{"num_hidden_layers": 13, "hidden_size": 256, "n_experts": 8, "experts_per_token": 2, "d_expert": 208, "d_shared_expert": 192, "hidden_act": "swiglu", "moe_layers": [0, 1, 2, 3, 4, 5, 6, 7, 8, 9, 10, 11, 12], "router_score": "softmax", "normalize_top_k": true, "routed_scale": 1.41, "balance_loss": 0.0133, "balance_bias": false, "init_std_router": 0.00778, "lr_router": 0.000481, "num_attention_heads": 4, "num_key_value_heads": 4, "head_dim": 64, "vocab_size": 32000, "norm": "rmsnorm", "norm_place": "pre", "norm_eps": 1e-05, "positions": "rope", "rope_theta": 17100.0, "rope_fraction": 1.0, "qk_norm": false, "attn_scale": 0.125, "tie_word_embeddings": true, "parallel_block": false, "init": "normal", "init_std_qkv": 0.0448, "init_std_o": 0.0, "init_std_up": 0.0448, "init_std_down": 0.0, "optimizer": "muon", "learning_rate": 0.00253, "lr_mult_o": 4.0, "lr_mult_up": 0.743, "beta1": 0.93, "lr_head": 0.00887, "max_grad_norm": 2.0, "warmup_steps": 200, "schedule": "wsd", "decay_fraction": 0.724, "decay_shape": "linear", "final_lr_fraction": 0.0, "batch_tokens": 65536, "max_seq_len": 256, "doc_mask": true, "train_tokens": 298900000, "max_steps": 4561, "dataset": "wikipedia_en"}
Below are experts of layer 2 (counted from 0) of a mixture-of-experts language model. Rows are named down (a neuron's output weights, with its number) and show model dimensions 0-255. Each number is 50 + 15 x the weight over its row's rms, rounded and kept within 0 to 99.
Before each expert's rows: "raises" lists some tokens whose logits its average output raises strongly, later layers aside; "comes before" lists some tokens at least twice as common just after its tokens as in all text. This comes from a sample of Wikipedia text that the model never trained on. Tokens count by the router's weight.

# expert 1
raises: ",", " in", "s", " and", " the", " a"
comes before: " of", " in", " to", " for", " by", " on"
down5:53 26 48 82 61 37 53 80 61 52 64 39 53 57 74 54 65 59 78 51 34 60 43 42 40 46 32 59 26 45 49 33 50 46 59 41 61 71 50 33 45 72 39 51 29 44 62 56 45 43 40 48 50 48 24 66 35 68 44 45 28 65 43 58 44 68 45 59 25 49 54 96 31 57 42 34 60 40 50 34 56 59 53 48 52 30 56 28 35 44 51 10 50 26 39 51 28 55 63 65 32 31 74 42 68 41 32 49 39 63 63 65 67 75 44 62 67 75 51 67 41 20 75 61 48 58 58 25 54 41 63 49 71 87 42 67 61 46 75 77 73 38 70 67 40 35 54 41 49 50 21 50 42 70 40 31 68 44 29 03 63 49 53 47 32 32 53 39 49 43 41 41 42 71 44 49 53 50 29 45 26 50 38 58 52 60 60 70 67 98 57 53 48 27 75 63 53 63 43 48 29 60 52 48 44 65 63 43 77 63 46 64 34 67 36 56 37 37 56 56 57 51 69 30 74 48 54 69 45 48 70 48 23 56 47 78 46 33 31 42 47 53 45 31 29 56 85 35 45 44 60 62 61 42 34 33
down6:81 46 41 79 19 38 51 33 31 57 57 52 43 43 50 53 68 60 62 47 51 33 20 47 44 26 36 64 47 43 73 72 70 19 62 56 58 58 51 32 46 48 45 47 63 48 38 60 69 33 58 50 44 31 57 49 46 47 73 70 70 47 60 37 64 60 60 44 65 45 35 54 48 65 60 39 78 15 72 50 38 50 58 49 27 44 53 76 55 72 52 55 44 48 59 11 38 51 53 38 45 54 14 68 39 57 58 67 42 41 48 48 64 50 53 42 76 17 45 73 31 82 40 48 82 41 26 51 49 54 26 42 32 44 90 30 47 30 49 52 40 61 57 42 37 28 51 31 45 46 39 52 23 51 35 83 44 27 43 70 72 57 69 51 46 55 40 52 30 40 61 22 63 36 77 57 54 90 40 50 32 60 80 26 37 50 55 25 43 43 44 40 60 38 65 38 36 85 50 38 54 93 55 59 40 72 48 50 46 56 46 55 58 77 45 58 40 54 69 49 61 46 19 55 48 28 62 32 34 29 45 52 27 53 58 65 68 60 41 60 59 57 36 80 41 52 30 48 51 48 53 40 33 45 53 56

# expert 2
raises: " ", ".", ",", "th", "]", "00"
comes before: " |", ";", ")", "th", " km", " m"
down5:74 28 35 49 53 57 25 33 40 73 39 52 45 47 39 49 81 56 54 66 48 53 58 51 49 59 47 51 54 56 43 64 53 42 66 28 78 27 61 44 27 59 84 46 33 45 36 38 24 75 65 54 47 43 44 69 47 46 58 44 42 21 50 35 17 69 20 66 34 46 59 53 49 60 65 81 36 50 42 61 44 38 50 58 41 42 57 64 82 35 49 71 72 21 67 47 63 44 45 29 40 49 53 56 43 37 70 55 51 41 62 32 60 38 70 66 39 59 35 39 56 23 39 54 67 29 35 51 55 33 26 33 76 58 48 66 55 72 49 42 29 55 57 37 66 26 45 40 42 66 37 79 44 57 28 50 56 51 43 59 70 53 36 55 49 71 47 47 39 42 42 54 74 20 32 50 42 55 28 32 61 58 73 57 70 59 36 37 55 44 54 54 18 67 70 54 44 47 65 47 59 57 38 71 61 53 49 31 38 55 23 35 50 83 39 43 48 68 39 13 51 64 32 17 68 32 38 31 65 69 72 66 71 55 46 50 65 61 42 78 53 10 57 33 76 64 59 54 68 52 88 51 61 21 50 41
down6:43 16 32 49 41 39 76 41 27 33 46 80 56 62 42 25 64 51 91 51 43 32 80 62 49 39 73 11 45 69 46 47 51 61 43 53 52 50 54 37 31 41 12 58 63 17 37 60 41 35 57 45 54 54 87 72 51 35 39 65 35 70 76 71 48 30 72 57 47 63 62 69 56 30 67 64 62 54 81 42 55 46 47 45 36 69 90 56 54 22 70 29 46 52 49 48 37 37 41 31 48 64 69 39 35 65 43 54 63 54 54 45 34 64 34 45 61 38 44 31 53 33 50 45 61 28 50 54 31 56 56 66 57 89 41 37 69 51 47 32 54 52 57 64 57 66 54 66 55 59 52 34 50 48 47 55 38 61 52 33 61 38 48 31 51 42 46 53 41 41 53 25 44 40 42 55 50 46 50 24 59 67 19 40 48 64 63 44 51 67 43 60 20 32 68 59 43 35 64 29 67 43 53 61 69 39 61 50 64 52 69 60 85 36 53 29 51 54 58 60 22 48 61 67 67 41 58 65 63 40 67 38 50 47 66 34 35 40 59 51 77 79 39 52 63 13 42 43 24 64 42 64 63 19 42 73

# expert 6
raises: "\n", " The", " ", " A", " In", " and"
comes before: "\n", " The", " and", " He", " In", " It"
down5:28 50 55 43 50 31 30 48 46 39 50 28 36 19 24 51 47 66 72 22 64 56 60 38 76 70 68 59 53 44 34 49 50 62 22 47 49 67 56 51 52 36 46 79 57 79 74 42 80 59 35 39 41 56 39 38 46 33 28 58 59 40 32 36 58 31 58 55 35 60 58 43 47 53 61 63 73 45 43 52 34 35 56 54 64 33 54 33 68 57 59 45 42 65 63 37 44 34 26 14 54 43 60 44 84 42 30 52 74 07 46 46 58 40 52 59 67 74 18 21 34 20 42 75 61 57 54 54 63 59 71 50 56 53 45 33 49 66 39 47 86 45 44 38 52 30 27 43 56 23 42 56 47 51 53 54 31 31 40 56 28 43 22 80 50 47 53 50 58 42 44 60 39 59 56 33 59 36 40 34 64 35 55 13 56 40 36 42 54 48 41 59 55 40 37 70 40 78 82 61 33 46 36 46 61 54 59 19 51 51 66 49 61 78 56 40 58 68 33 24 40 22 39 31 41 54 32 69 80 73 36 55 20 58 59 52 52 28 49 42 50 31 32 44 35 35 73 38 74 51 41 65 44 48 41 54
down6:13 46 50 44 47 55 55 70 39 50 50 41 47 42 38 49 63 42 78 62 54 57 58 50 70 42 69 58 14 69 61 35 30 54 51 74 35 50 57 51 46 51 58 43 61 47 35 62 29 29 59 77 27 53 64 34 48 64 51 24 66 79 34 48 59 29 60 69 73 46 40 41 49 78 51 34 40 44 80 45 37 68 39 10 47 62 55 68 62 38 53 48 51 43 47 83 44 29 35 70 31 45 58 52 69 28 46 80 71 27 28 20 64 50 50 20 71 59 68 65 42 65 62 48 38 39 55 47 50 50 29 46 46 48 53 72 48 62 48 63 73 86 56 48 58 43 38 62 40 61 46 57 45 42 36 33 68 58 60 56 67 44 53 31 51 54 60 49 65 87 24 52 53 80 27 34 40 48 56 61 39 71 49 73 63 48 65 83 35 58 46 39 43 55 80 74 62 43 52 73 38 69 51 70 72 29 52 33 66 36 36 70 78 30 48 47 34 45 49 84 76 41 28 48 64 47 75 47 71 40 56 31 30 78 54 37 50 44 58 34 59 41 57 51 56 48 64 42 38 51 24 42 57 31 60 41

# expert 5
raises: "\n", " ", "==", "|", "===", "The"
comes before: "\n", "|", "-", " ", "==", " 1"
down5:63 25 59 54 63 54 31 58 48 48 78 72 11 60 61 32 63 67 49 52 74 80 49 51 27 49 73 50 38 49 36 43 41 59 65 66 59 51 57 65 39 49 35 74 35 56 39 41 46 65 60 53 33 59 63 56 55 80 71 26 73 80 77 34 41 59 50 42 47 49 61 36 61 44 36 20 24 51 56 47 39 65 40 64 34 45 64 26 39 18 67 42 59 38 91 23 55 52 51 60 55 55 53 50 86 56 64 52 76 30 56 67 55 37 72 21 48 38 41 50 55 37 48 71 62 84 55 81 53 59 37 50 54 48 79 70 74 45 71 47 59 50 54 33 54 63 33 55 76 54 43 55 74 57 40 49 65 45 39 49 66 46 45 46 59 43 37 48 64 45 48 57 46 47 47 48 60 65 45 60 16 68 48 59 42 42 57 85 59 36 44 91 51 47 47 37 15 48 36 71 48 66 62 48 58 51 24 54 26 38 51 49 43 30 42 40 53 70 77 63 30 59 46 41 39 42 46 38 31 67 32 44 56 67 52 40 62 70 26 73 49 13 50 51 48 30 73 56 27 59 55 71 41 50 65 65
down6:57 47 46 69 29 52 53 59 17 58 70 46 39 44 42 40 44 36 44 57 59 67 73 53 46 34 58 58 56 51 52 63 30 44 27 68 22 47 84 72 62 37 50 60 54 54 22 23 57 59 41 45 61 45 50 66 29 43 62 99 48 17 58 58 62 50 72 71 22 62 42 49 43 65 66 63 65 30 34 49 55 50 47 59 32 37 46 23 36 78 51 70 55 50 48 44 43 60 44 34 47 54 43 31 73 19 35 37 36 60 38 41 33 45 62 69 59 47 35 46 84 68 63 49 53 68 54 57 41 32 68 54 37 29 57 27 53 51 70 50 28 54 39 36 48 40 26 41 80 74 16 39 43 40 42 31 46 52 50 46 56 23 47 47 50 55 44 75 44 46 36 30 47 59 33 44 38 41 52 40 44 43 35 41 20 52 39 28 08 48 44 64 44 30 64 55 38 99 36 43 50 49 20 59 51 45 40 48 45 47 45 44 54 71 40 36 51 56 67 44 71 70 26 56 43 54 47 77 33 53 55 57 34 30 58 64 72 54 29 68 80 43 23 49 42 58 63 44 54 56 65 49 70 32 72 32